From a checkpoint of a small mixture-of-experts model trained on Wikipedia.
Size: 14 layers, width 160, vocabulary 8192.
Training: 727M tokens, 5547 steps.
Below are experts of layer 8 (counted from 0) of a mixture-of-experts language model. Rows are named router (the router's row for the expert), gate (a neuron's input weights, with its number), up (a neuron's input weights, with its number), down (a neuron's output weights, with its number) and show model dimensions 0-159. Each number is 128 + 32 x the weight over its row's rms, rounded and kept within 0 to 255.
Before each expert's rows: a language model's description of what the expert responds to. This comes from a sample of Wikipedia text that the model never trained on.

# expert 10
Verb forms and word endings (ed, ing, had, has, would, took), plus and, to, not in narrative prose.
router [159 107 154  71  59 148 108 138  89 156  70  97 131 108  78 120 121  84 115 129 173 108 130 100 167 110  75 113 138 154  97 114 104 147 115 138 106 101 122 102 116 138 176 168  55 255 129  77  90 122 148 141  99 166  67 140 151 119 172 143 124  63 121  82 142 104 154 119 136 183 140 152 138 138 176 122 103  94 124 146 106 125 175 115  93 114 106 188 106 105  50 132 134 138 133 133 165 111 106 214 113 167 137 162  96 136 173 134 170 183 111 126 113 100 114 153 108 104 128 122 116 135 157 156 154 197 156 101 108 136 126 103 101 175 165 114  81 114 149 145 136 157  88 100  96  95 113 194 119 130 134 157 130 110 115 108 100 161 129  94]
gate0 [109 143 126 160 111 143 167  74 156 127 138 124 122 157  99  97 180 120 121 138 141 120  78 126 167 119 122 176  66 143 108 124  84 167 172  64  92  97 147 162 172 126 152  96 122 116 150 116 164 162 128 167 121  78  90 119 126 108  90 160 143 162 172 106 166  75 160  62 156  85 145 137 183  79 182 114 106 109 104 132 165 118 117 174 102 114 121 156 163  73  85 148 132 107  88 106  78 109 184  84 117 127 160 153 123 132 108 171 170  93 114 161  87 138 135 141 131 133 175 202 144  92 186 152 140 106 136  98 155  70  59 105 160 128 139 111  91 145 137 103 167 124 180 116 147 115 101 177 146 168  69 119  83 138  86 178 161 166 125  89]
up0 [102  89 158  82  86 167 181 127  92 139  76 130 152 169 148 149 207  99 108  72 176 137 178 146 161  95  74  98 116  76 135 129 169 169 136 179 118 187 106 131 158  99 158 157  90  89 164 132  84 137 136  82 170 139  92 156 128 137  69 109  91  66 144 145  85 104 160 137 166 135  94  96 105 125 123 136 138 104 160 102 122 130 121  73 206  89 124 140  82 105 141 190 102 113 139 104 117 160 132 173 163 201 128 139 162  77 158 111 165 135 101 104 158 132 108 134  81 172 151  97 142 104 154  97 180 130 152 123 139 132 153 126 110 114 172 145 100 139 158 125 131 143 120  82  86 102 190  99 136 155 137 131 119  97 170  79 108  92 147  84]
down0 [106 116 157 134 111 122 149 126 118  90 121 138 113 128 174 121 151  98 146 107 164 151  98 145 176 120  87 125 121 117 126  72 113 196 121 194  85 193 170 113 145 128 171 136 139 116 126 105  84 153  79 115 154 153 110  94 198 163 119  96  82  97 133  97 193  66 114  95 140 118 121 148  76 118 156 170 106  34 185 173 132 114 128 116 129 144 174 146 106 120 133 181 129 131  97  94 133 157 147 148 127 157  70  98 127 128 142 123 177 188 144 165 166 130 136 128  74 167 168 137 164 108 164 117 209 140 116 126 131 124 109 139 164 133 129 140  22 113 131 100 100 107 111  72  84 129 116 152 141  99  67 122  96 163 152 107 131 122 144  62]
gate1 [ 78 153 156 132 124 145 124 138  97  82 157 163 159 144 163 134  88 134 107  87 156 206 183 152 104 114 191 109 110 151 119 129 134 163 121 106 181 132 128 123 139  82 128 133 105 123 182 143 158  93  87 120 199 133 197 134  69 177 133 107  87 121  85 110  97 123 116 165  90 154 124 140 138 117 119 116 118 145 172 141  98  85 141 123 158 118 161 143 171 112 122  42 152 147 170 114 113  81 125 104 143 133 157 109 164  83 145 168 109 126 157  79 139 101 147 211  59 134 140 151 162  88  98 150 113 136 202 132  96  85 112 108 145 108 190  85  81  66 137 126  62 143 177 143 157 124  73 135 143  75 139  85 146 153 147 149 125 144 104 116]
up1 [118 118 138 155  52 183 131 123 153 101 135 156 126 137 131  69 110 104 100 151 187 157 182 164 121 138 131 115 146 150 134 115  99 137  84 155 182 162  76 133 177 115 179 147  98 127 142 112 112 115 118 152 164 111 139 193  97 126 141 105 149  97 119 122  47 129  91 160 104 176 132 134  71  79 164 122 103  83 177 150 136  77 109 144 152 148 115  98 118 178 118 139  79 135 123 149 126 127 141 140 119 117 180 150 158  28 114 119 111 125 129 121 123 148 116 143  83 120 179 136 162 158 102 107 161 100  99  90  91 164 134  70 167 135 202 142 142 131 146  82 128 125 129 204  81 120 161 180 153  76 123 119  72 197  95 138  61 145 133 112]
down1 [162 125 179 131 126 158 150  38 112 129 110 130 170 173 114  94 153 113 129 111 153 134 130  86  91  88 116 141 116 109 157 106  60 131 106 124 158 186  39 161 118  64 157  76 166 120 149 103 187 111 124  94 129 109 119 124 116  92 117 157 134 119 123 151 136 100 107 156 110 145 115 103 100 194 130 129 161 195 167 151  88 161  41 175 162  88 101 202 110 150 101 123 110 135 157 125 110 162  92 147 102 175 149 109 198  99 120 105  78 144 158 113 130 140 156 151 129 173 112 166 125 149 175 100 158 127  98 111  94 101 101  95 139 165 147 137 136 112 112 122  96 179 159 166 111  90 128 116 227 109 127  79 112 166 100 108 134 113 102 143]
gate2 [121 117 143  86 122  90 162 179 235 111 152 119  79 111 111  82 107 143 110 114 174 174  69 132 156 126 154 153 115 150  89  89  89 152  64 129 149 147  74 138 133 133 130 103 145 149  97 149  79 146 145 139 155 142 136 150 136 114  68 163 112 110 176 127 176 123 102  69 122 184 141 190 100 183 140 163 144 133 102 168 133 144 148 186 142 143 136 125 131 153 128  70 155 121 118 123 133  92 112 132  89 131  68 102 102  78 131  95 143 146 104 117 131 118 120 139 102 104  97 104 124  83 128 156 187 117 111 186  65 129 146  87 128 110  96  80 138 118 152 127 214 141 125 113 117 171 103 175  91 169  98 142 131 137 136  62 150  77 211 113]
up2 [ 90  79 147 187 102 104  83 125 104 146  51 131 149 101 153 152  55 183 134 132  80  85 107 193  76 100 101 148 104 174 112 129 179 106 148 151 115 176 114 105  98 107  99 158 126 109 128 106 100 112 128 155 171  98 163 156  85 112 159 104 158 145  99 149 109 103 127 133 122  82 164 108 172 176  86 123 118 137 116  74 109 122 176 143 176 159 158 160 136 128 175 138 125 156 154  91 151 171 126 123 159 115 122 154  69  89 154 178 123 132 121 109 148 119 117  80 120 138 117  82 146 159 145 152 104  82 100 149 190 107 147 104  91 114 159 140 154  69 133 186  62 139 126 181 163 118 135 126 167 177 167 143 131 186 144  85 112 145  44 108]
down2 [160  73  99  71 124 136 190 107 166 128 181  71 119 168  75 154 162 134 111 171 147 126 173 109 191 134 170  83 158 136 122 141 108 162 168  82 133  70 129 118 146 136 145 122 122 142 139  74  99 188 207 128  71 134 121 133 111 142 109 158 123  93 158  85 136 123  67 112 123 151 104 151 133  84 175 149 136 165 103 190 138 142  92 161 129 106 165  75 122  78 153 148 156  65 126 148  96  94 142  92 158  71  96 101 191 159 153  91 120 130 119 128 100 127  87 134 143 140 155 130  95  86 139 140 128 188 114 169  76 109 107 126 118 159 146  66  94 164 129  74 104 121  81 106 139  64 131 152 121 103 166 166 174 134 130 157 124 132 160 148]
gate3 [ 72  93 104 112 171 175 129 178  71 185 169 164 157 142 123  98 149  51 149 112 116 166 140 139 135 147 115 121 117 106 149  80 140 105 129  99 107 116 107 113  67  99  94 113 160  67  91 111  75 153 170 147 122 136 169 188 174  95 134 121 135 153  81 147 134 152 123 148 169 110  85 110 141 143 161 115 189 147  88 149  91 162 131 132 171 112 142 120 129 127  69 109 114  73 141 151 160 176 124 113 160 107 147 170 166  73 137 123 141 142 113 125 192 140 119 172 157  87 112 117 107 124 124  46 129 101 110 118 143 158  83 173 153 158 169 140 114 148 140 156  76 118  88  74 128 183 103 100 217 150 115  97 138  65 123 136 101  86 165 148]
up3 [209 158 118  95 150  55 137 110 156 134 161 151 149 133 101  69 184 152 168 176 120  62 106 111 130  79 107 109  90 111 115 154 107 133 116 189 138  95 119 188 208  97 141 124  59 153 148 110 124  96 167 152 118 124 119  94  83 124 213 111 127 127 126 132  98 114 156 165  93 118 103 103 107 122 108 113 113  57 147 126 122  86 112 159  82 118 184 146 137 177 139 107 159 121 133 130  75 141 103 132 132 158 105 101 119 149 120 126 138 121 164 150 140 180 130 114 106 172 107 141 104  93 194 154 120 167 135 102 146  80 141 165 193 129  95 149 126  91  75 112 148 114  71 186 125 130 110 183  69 119 106 163 151 147  94 159 180 166 118 133]
down3 [114 149 140 113 191 137 129 136 184 140  72 114 100 141  88 133  79 118 125 149 125  70 114 167 166 144 130 139  97 135 113 127 107  73 149 155 113 202 135 128 105 134 128 104 122 142 108  79  77 117 101 135 180 164 125 158 179  86 123 176 137 146 133  94 115 173 170 136 123 183  94 144 169 131 127 143 111 110 167 102 119 164  88 158  94 115  61 122  85 190 104  72 198 119 121 111 151 116 130 144 154 119 145 140  89 150  92 107  85 139 150 124  71 140 129  56  87 114 147 112 146 169 147 106 118 119 102 187  57 228  67 131 105  49 150 138 122 172 109 155 108 125 146 110 141 128 146 144 165 141 126 172  72 137 161 135 184 116 110 111]

# expert 13
Prepositions linking nouns and places, most often of and in, also to, for, by, from, as in University of Ghana.
router [120 109 131 112  78 138 168 165  62 163  93  99 121 113  77  98 127  85 117  91 137 109 139  81 166 113 114 136 110 107 131  63 121 205 104  95 106 161 130  85  75 174 135 136 103 170 142 124  88 118 123 158 176 164 106 105 131 129 146 139 207 113 108 116 162 138 124 168 115 198 197 130 134  89 117 157  99 136 131 149 147 101 160  92  99 117 136 117 113 117  93 123 114 107 127  38  99 124  89 177  87 136 117 167 172 178 194 121 163 128 122 190 140 122 109 144 136 106 183  86 145 132  89 128  79 145 138 112 119 153 149 115  82  79 147 117 162 121 133 140 188 185  31 120 121  95 148 177 117 145 149 156 158 154 133 124 100  99 138  81]
gate0 [166 120 189  98 173 143 159 106 114  56 169  96 128 140 145 138 107 120  99  90 177  91 134 113 154 137 155 123 136 100  79 121 135  89  30 132 184 178 176 133 101 142 112 118  96  84 147 147 162 153 128 112 166 174 129 129 167  95  93  56 103 132 141 177 111 146  94 117 142 148  86  92  94  97 151 106  91 146 120  93 114  85 131 151 123 161 120 130 147 131 145 161 141  62 133 132 135 129 164 162 148 114 142 152 113 104 111 210 204 158 190 153 116 104 134  88 149 106 144 134 119  77 154 118 124  56 125  63  93 139 111 161  65 160 132 109 129 132 118 155 202 133 166  97 128  95 152 108 134 160 168 128  73 156 106 102 154  96 159 169]
up0 [ 98  95 112 108 118 112 154 161 109 124  87 181 115  60 176 184 107 153 153 160 105 180 125 136 109  99 133  94 137 113 193 172 121  83 185 122 189 137  99  87 134 160 184 107 169 138 118  99 125 129 110  58 163  81 119 142 128  99 119 163 105 161 124 122 100 163 122 125 128 169 136 136  96 146  80 123 152 124 151 161 181 127 112 161 154 211 115 140 156 109 133 137 119 121 128 149 137  59 159 143  71  85 108 134  77 130 141  93  86  90 134  88 105 140 119 166 120 128  98 101 164 135 128  97 171 218 188 160  62 149 131  65 174  91  77 133  95 129 122 155  96 162 152 129 131  66 162 172  95 129 142 142 132 138  89 113 114 137  80 110]
down0 [138 118  88 143  94 155 148  66 112 113 156  72  98 192 110 108 108  96 150 135 108 123 115 115 123 117 159 128 140 160 123 146 158 195 105 166 118  84 168 116 114 149 119 157  60 129 123 109 117 138 111 163 133  98 150 111 147 112 170 121 180  63 116 114 155 124 116 169 129 114 128 132 129 133 127 169 168 158 154  76 112  84 139 151  87 135  99  93 111 158  91 109 113 126 188 185  79 121 144 166 190 121 130 114 137 114 116 175 198 108 130 145 141 142 170 214 157 122 120 159 128 134 104 171 147  69 126  22 146 143 138 163 118 114 127 149 133  72 121 113 139 116 173  63 146  92 121  89 173  97  66 126 127 146 175  59 129  55 130 172]
gate1 [156 175 143 106  99 155 219 140 126 163 176 109 134 132 125  57 173  99 125 145 191 117 140 103 165 109 161 123  99  75  90 119  93 148  62 134 167 117 107  93  72 130 149  86  84 130 119 121 169  87 131 148 118 129 117 104 148 157 145 106 123  85 134 115 105 162  98 157  53  75  91 169 103 146 124 141 114 117 107 166 152  69 180 101 106 152 125 172 137 139  94 102 192 104 134  99 101  88 131 133 120 151 109 137 100 158  89 134 140 137 141 155 131 166  89 106  76 136 155 142 166  76 120 129 157  89 200  69 145 121  90  92 165 113  96  84 152  86 152 112 202 134 111 107 154 195 187 154 133 142 146 144 158 158 156 105 180 133 112 124]
up1 [127  90 134 127 124 115 142 199  70 117 146 137 158 136 114 161 111 110  78 115 106 133 170 108  80 165 210 227 172 161 147 147 102 135 184 141 121 167 136 191 124 139 125 103  88 164 190 148 182 121 132 119 131 165 168 108  84 133 157 186 130 170 175  98  76 131 156 152 105 181  89 100  95  86 123 156  75  63  99 107 159 157  85 142  97 124 120 117 136 165 102 125  91 135 116 186 176 115 159 167  88 128  78 124 134 126  96  65 127 122 157 141 115 116 128 116 113 135  79  96 110 113 112  92 104  95 132 136  89 137 102 122 113 143 163 107 104  47 160 107 108 182 141  64 145 101 130 148 183 147 135 146 129 156 109 114 120 137 145  89]
down1 [115 106 170 116 107 110  78 118 153 120 132 145 113 119 168 149 127 142 113 116 152 137 140 118 150 102  83  91 132 187 132 138 151  75 148 117  98  97 121 125 129 174 131 105 168 115 151 120 137 171 146 123  79 111  71 125 150 151 122  98 121 197 129 133  93 122 116 116 210 120 148  91 164 106 164 120 186 169 194 117 150 105  97 113 115 103 145 150 105 168 103 161  52 147  71 137 112 169  77 135 124 112 177  89 123 136 141 115  77 164  66 135 140 131 145 138 183  42 164 177 145 166 155 175 106 161 148 177 120 145 141 165  66 161 100 173  92 200 111 148 107 113 141 132 108 130  73  99  93 151 120  67  82 101 195 119 108  95  89 107]
gate2 [152  84 134 123 146 160 158 127  77 125 165 127 123 197  76 100 135 124 151  64 144  96 129  99 119 144 181 140 132 132 147 110 129 107 101 122 135 168 168 103  98 117 152  78 117 117  31 139 129 186  73 115  95 144 148 147 128 125 165 121  46 165 200 103 138 131  93  92  93  83 107 108  94 163 187  38 134 158 130 127  79 142 147 144 146 140 150 177  82 136 129 100 145 136 120 147 203 138  80 125  87 116 131 167 150 131  93 147 140  83  80 148 106 111 179 116 141 139 145 173 135 162 186 108 115 100 152 139 118 149 134 116 105 131 187 133  77 149 194 146 124 122 150 112 123 119  62 101  92 160 162 155 157  83 165 109 151 106 162 155]
up2 [122 183 115 147 115  76 128 166 151 124 140  69 106 140 185 131 105 200 100 146 174 139  83 175 163  88 149 128 139 103 134 141  72 157  96  96 121  97 164 130 149  99  95 134 207 141 174 154  89  77 167 131 111 113 176  76 135 121 106 148 183 155 115 165  52 140 110 110 140 159 120 108 123  86  99 195 132 102 122 158 145 111 195  99 135  71 138  70 163 150 213 174 141 117  96 126 113 141 107 162 159 178  96  98 115 143 157 133 130 156 167 103  91 137 125  92 110 132 136 118  96 108  73 165 216 175  98 132 152 124 149 145 117  97 101 143 182  89 143 119 142 108  65 122 104 148 127 132 129 100 127 117  96  86 101 110 103 144 129 143]
down2 [142  25 105 104 150 158 136 120  97 112 128 149 127 168  54 117 139 113 163  89  89  92 182  96 131 140 191 141 119 128  99  80 157 122 126 163 160 150  91 128  92 116 173 118  90 117  43  98 187 166  88  86 148 142 110 202 172 118 149 148 100 151 157 151 143 117 143 108 130 120 146 149 127 171 152  60 135 174 103 118  70 107  98 128 138 178 144 156  77 141  80  70 109 116 163 150 159 137 102 152 126  83 133 190 113 138  99 150 113 147 108 150 142 127 155 119  97 154 123  76 119 156 181 119  87 100 114 133 102 182  87 126 167 148 103 125  88 140 175 155 125 136 189 138 126  93 120 104 152 178 152 135 128  80 149 126 187  66 122 121]
gate3 [ 27 197 112 115 134 146 117 108 126 111 107 153 151 116 195 177 112 201 143 145 122  80  97 185  95 144 155 107 139 176 128 125  66  95 160 121 160 132  72  99 159  89 121 158 168 145 183  76 132 109 182  85 132 116 132  99 121 136 124 142  44 137 111  80 112 115 129 105 137 115 123 130  68  81 103 144 206 139 135 175 102 121 113 108 136  79 184 155 134 100 157  83  84 137 117 144 125 145 155 159 157 113  94  67 116 146 132 109 102 108 161  78 127 175 104 141 131 140  99  89 141 129 157  87  90 138 110 103 138 137 102 129 166 141 128 178 119 126 193 168 117 162 170 129 126 117 157 209 153 117 144 107 130  92 157 138 121  90 127 170]
up3 [208  47 140 137 135  99 118  87 175 150 122 170 112 123 123  98  88 116 142 137 128  90 212 116 118 189 139 132 125 123 164 162 159 115 157 159 154 135 127 128 115 186 129 133  94 159  75 144  81 132  96 127  94 164  65 163 118  85 135 103 171 142 201 143 151 126 158 152 153  96 106 131 168 139 178 151 100 145 155  92 134  97 146  69  91 102  58 110 137 140 146 146 160 159 117 120 153  85 101 161 153 147 146  96 101 189 124 109 147 165 110 131 122 116 133 141 159  98  66 148 108  95 125 108 130 147 119 134 122 127 137 100 126 113 155  75 115 166 145  66 142 104 123 115 118 143 113   5 133 134 162 167 159 128  60 133  67 173 105 112]
down3 [ 93 153 137 155 173 155 131 134 141 125 175 143 143 123 178 133  73 173 109 117 121 152 202 127 108 100 159  84  83 172 153 146  90 114 128  97  93 181  90  63 115 149 118 189 151 147 151  85 102 128 147 102 159 122 134 161 103  84 109 158  65 140  94  90 118 157 173 135 125 171 110 102 128  66  96  85  93 157 130 157 113 142 114  92 110 105 144  79 169 144 180 157  90 168  85 112 104 142 152 141 125 186 153 143 122 111 183 204  65 160 175 101 145  80  43 143  73 150 133  75 172  70 122 112 140 134 139 165 123 150 104 151 136 156 148 110 121 130 199 154  96 130 146 128 158 143 133 127 117  94 108  82 105 175 123 124  95 104 108 117]

# expert 8
Sentence-final periods, the articles a, an and A, and the equals signs of section headings like ===Religion===.
router [143 142 124 121 103 148 129 103 112 145 125  87 127 104 138 152 104 137  94 119 118 142 154 189 189 150 115 150 113  98 101 165 121 134 144  92 115  68 111 125  97 129 138 167 144 232 176 113 131 124 102  89 160 160 120 106 157  84 172 143 162  62 116 115  99  94 147  50 180 172  93 134 158  74 119  80  74  89 107 156 167 137  96 151 130  89 130 145 121 159 153 176  91  80 151 106 101 114 173 144  56 166 143 118 132 159 134 167 106 173 119 177 100 150 128 154 123  97  84 103 179 157 116 140 157 173 138 109 106 120 140 132  72 127 160 146 125 110 138 166 147 166  49 133 135 130 118 207  65 167 136 122 147 126  80 142  95 172 112  76]
gate0 [ 92  94 142 109 108 159 139 109 155 154 147 154 106  94 110 156  87 167 166 124  81 109 168 106 163 110  77 105 119 116 137  78  57 107 135 126 133 109  94 127 147 119  95  73 148 130 144  94 206 104 173 128 109  49 152 205 155 143 153 121 168  94 119 128 174  92 112 168 154 137  94 187 162 123 116 197 113 117 140 109 115 193 152 153 208 167  97 110 105 142 167 125 115  77 130 104 123 133 103 147 118 114 161  83 172 128 120 148 104 142 144  83 153 135  87 121 150 140 169 124 192 131  95 131 147 190 163  93 124 130 108 149 144 133 111  82 127  88 129  69 103  97  98 118 111 131 143 123 140 114  72  75 175 150 174 173 193  65 129 121]
up0 [126 121 141 123 218 100 195  58 146  87 124  82  70 110 139 156  87  99  93 112 125 124 153 126  68 116 121 118 140 111 161 158 141 122  87  85 203 148 119 179 164 172 123 166 150  97  99 139  82 133 113 118 179 161 126 117  52 126 166 150 127 136 122  93  90  83 111 145  91 110  94 159 125 141 155 185  87 103 139 155 161 105  88  85  80 149 129  95 160 112  46 128 207 115 192 112  95 108 154 118 120 220  82 132 116 131 139 151 104 149 129 127  85  97 116 160 108 127 124 113 119 164 152 126 122  86 149 121 165 133 100 150 161 157 173 133 148 167 171 139 101 103 105 130 115 121 136 104 117 120 189 127 116 135 157 110 127 113 171 188]
down0 [ 85 129 117 136  88 139 134  89 140  39 166  81 156 188 177 114 152  83 117 147 151 159 123 159 146 180 113 159 156  64 156  77 140 129  96 151 177 166 113 102 174 111 110 144 115 140 131  99 141 133  90 144  59 135 151  91 144 146 100 120 132  98 124 172 151 162 164 112  66 154 161 134  86 130 173 104 125 138 192 129 175 109 104  88  84 115 144 117 195  60 180 104 121 189 108 134 102 125 103 119  73 125 148 170 103 157 129 166 101 176 126 118 104 100  93 114 173 123 148 102 126  72 159 130  93  87 176 162  77 117 132  95 109 127 108 152  80 149 125 149  90 182 156  96 111 147  84 177 143 146 156 168 109 118 157 127  87  84 153 126]
gate1 [105 111 113 165 123 202 128 120 146 166  95 179 143  66 141 111 100 155 118 169 144 154 119 144 166 137  95 139 184 120 136 161 146 112 172  87 133 187 141 126  71 197 123 110 170 103 150 142  95 150 146 111 109 105  85 179 107 160  77 145 117 161 144 127  79  94 123 124  73 146  70 122 145 129 120 139 111 121 167 146  77 107 108 130  93 132 139 138 113 143 186  72 176 170 139 111 135  95  91  96 110 132  92 115 125  65  67 122 109 171 106  91  53 179 110 194 150 176 155  95 137  66 130 106 125 105 149 151 156 175 135 152 110  91 169 168 149 138 112  97 149 111 150 122 182  88 118 107 173 167  64 121  88 115 129 191 120 119 110  90]
up1 [ 97 114  74  69 154  87  68 203  77 145  99 124 120 115 118  91 123 130 117 100 105 183  74 118 115 161 124  72  75 141 138 160 135 145 127 184  65  91 156  79 110 103  79 106  89 176 146 141 171 166 143 125 156  54 102 116 198 159 152 142 142 156  88 185 111 172 147 175  95 151  81 132  89 110 107  91 141 147 123 155 141 148 111 122 152 132 173 196 144 134 131 102  68 178  98 132 126 141 131 130  86 118 121 140  86 179 103 186 124 126  89 100 158  93  90 152 148 103 109 177 126  75 129 114 142 136 109  81 128 167 124 122 153 116 159 184 144 160 135  93 170 153 116 133 133 170  84 153 130  69 123 171 168 145 127 132 132 106 125 138]
down1 [129  96 144 119 104 196 136 130 117 181 104 189 130  90 112  82 134  84 133 157 140  99 120  52 111  84 137 139 171 170 136 133  96 126 179 115 140 195 121 129 116 186 114 174 139 144  25  87  94 114  93 136 148 105 149 185 114 128 172 125 120  99 151 108 113  88 104  92 138  69 179 119 141 112  99  88 108  87 123 137 172 157 109 104 157 138 181 143  66 168 163 121 123 192 159 115 146 156 105 168 115 130 161 116 126 108 116 116 184 149 104  58 124  95 139 129 163 123 127  87 131  38 108 115 116 111 164 180 153 146 137 151 100 121 116 143 129 129 106 161 105 112 164 163 152 142 100 169 158 135 185 184  88 101 126 143  90 141  72 108]
gate2 [ 83 120 100 157 172 120 167 154 196  88 151  82 114 141 137 106 168 133  98 118 132 146 156 153 117 105 109 187  74 135  96 133 153 170 139 128  81 128  92 108 109  98 144 189 103  89  48 151 137  85 123 101 143 184 128 163  57 109 179  92 132 103 156  87 170 126 140 118  38 110 135 120 154 145 139 164 114 177 125 115 162 140 141 151  50  72 169 130 126 138 139 168 128 133 146 130  74 150  98 124 104 108 130 155 111 113 109 134 142 127 139 115 145 134 128 128  85 118 127 154 185 141 161 128 130 131 142 132 145 106 158 151 186 191 131 100  92 126  80 106 131 103 186 157 111 153 176  78 124 122  79 116 174 227 100 118 170  75 102 167]
up2 [ 74 103 160  75 147 125 129 132 189  77 112 155 134 112 131 109 140 121 126 112  74 137 104 142 137  69 184 207 100 134  96 111 241 166 117 168  99 164 128 104 161 126 135 113 105 110 128 160  98 107 147 111 126 143  92 158  71 168 158  95 132  82 140 164 171 124 119  75 105 147  97 111 169 143  77 146 118 111 103 130 170 154 112 114  68  66 174 118 155 121 113 191 102 112 157 167  86 154 133 117 148 173 151 173 146 168 148 171 144  92 123 159 133  86 143 125  88 121 125 163 132 111 114 137 132 153 109 141 103 129 178 120 135 190  52 101  65  95 111 169 150  94 175 156 136 108 134  95 122 140  80 154 162 189 121  89 126 116 164 126]
down2 [147 136 142 140 106 183 123 199 107 128 125 146 145 135 120 131 155 123 128 169 162  91 112 156  95 167  96  74  98 132  72 184 104  76 207 122 158 104 171 184 113 111 171 154 136 135 170 112 144  22 174  96 155 134  77 136 151 122 118 157 154 128  79  89 103 100 131 106 159 137 108 137 169  62 174 129 211 114 159  87 106  90 175 181  85  81  88  96  94  78 105  88  91 117 141 137 145  99 107  77 114 124 143 114 142 153 123 120 139 111 108 147 120 100 124  96 190 156 146 123 140 127 154  85  71  90 166 145 129 177 110 101 166  82 157 110 198 133 137 135 111 137 128 125  84 118 160 168 152 133 108 134 184 112 122 142 133 125 107 136]
gate3 [ 67 147 124 130 148 117 132 123  85 127 126 120  83 166  94 147  77 147 129 120 129 154 129 142 153  95 137 152 134 123  75 118 123 162 165 141 148 101  73  77 113  98 162 161 140 115 182 121  69 193 138 176 116 145 147  99 120 160 124 175 107 155 101 131 150  42 103  74 146  93 165  70 137 139 117 150 142  61 143 149 122  91 104 155 114 143 113  91  88 141  91 106 146 117 157 133 170 135 168 106  91 127 148 136 205 157  41 173 155 169 176 113  95 120  98 159  79 141 150 121 135 112 137 163  83  43 145 130 103 113 134 124 137 132 132 139 116 112 135 114 128 115  82 198 113 169 207 152 143 169 136  80 162 150 141 106 210 113 153 121]
up3 [ 68 109 113 116 131 148  87 136  95 155 136 149 125  66 142 189 146 107 100 104  74 127  99 141 114  84 132  93 142 124 142 120 115 171 129 138 169 106  95  56 126 114 173 115  91 158 194 125 123 130 123 164 140 129 179 164 133 144 109 131  85 149 106 119 107 105 117 123 141  91 191  51 135 134 122 145 147 118 116 135 161 136 166 128 108 177  82  99  67 122 128  91 153 109 189  84 156 184 173  93  90 115 169 125 189 165  61 136 130 179 164  91  98  79 127 161 131 143 106  87 121 143 134 170  66 112 121 103 130 100 148 141 128 105 107 133 173 162 153 163 183 138  67 131 125 198 161 104 101 140 162 111 133 144 123  98 211  89 142 182]
down3 [156 117  91 164 107 174 124 184 153 128 123 112 139 141 128 177 132  94 117 107 157 128 135 106  51 169 114  64 207 115 158 147 145  98 131 139 122 144 118 168 156 160 135 132  97 141 141 163 121  99 164 156 134 173 125 168 140 107 145 109  68 137 162 131 151 150 115 120 147 138 113 168 104 157 120 107 101 161 134  75 112 165 109 119  83  83 110 123  60 154 190 127 123  85 164 103  95 159 111 103 107 111  94  98 161 110 135 123 192 102 123 117 125  85 148  88 174 112 128 172 107 112 122 116 146 188  62 146 199  97  88 157  65  69  72 126 107 125 176 146 174 113 224  72 159  94 111 129 117  84 167 140 157 109 138  82  96 132 138  97]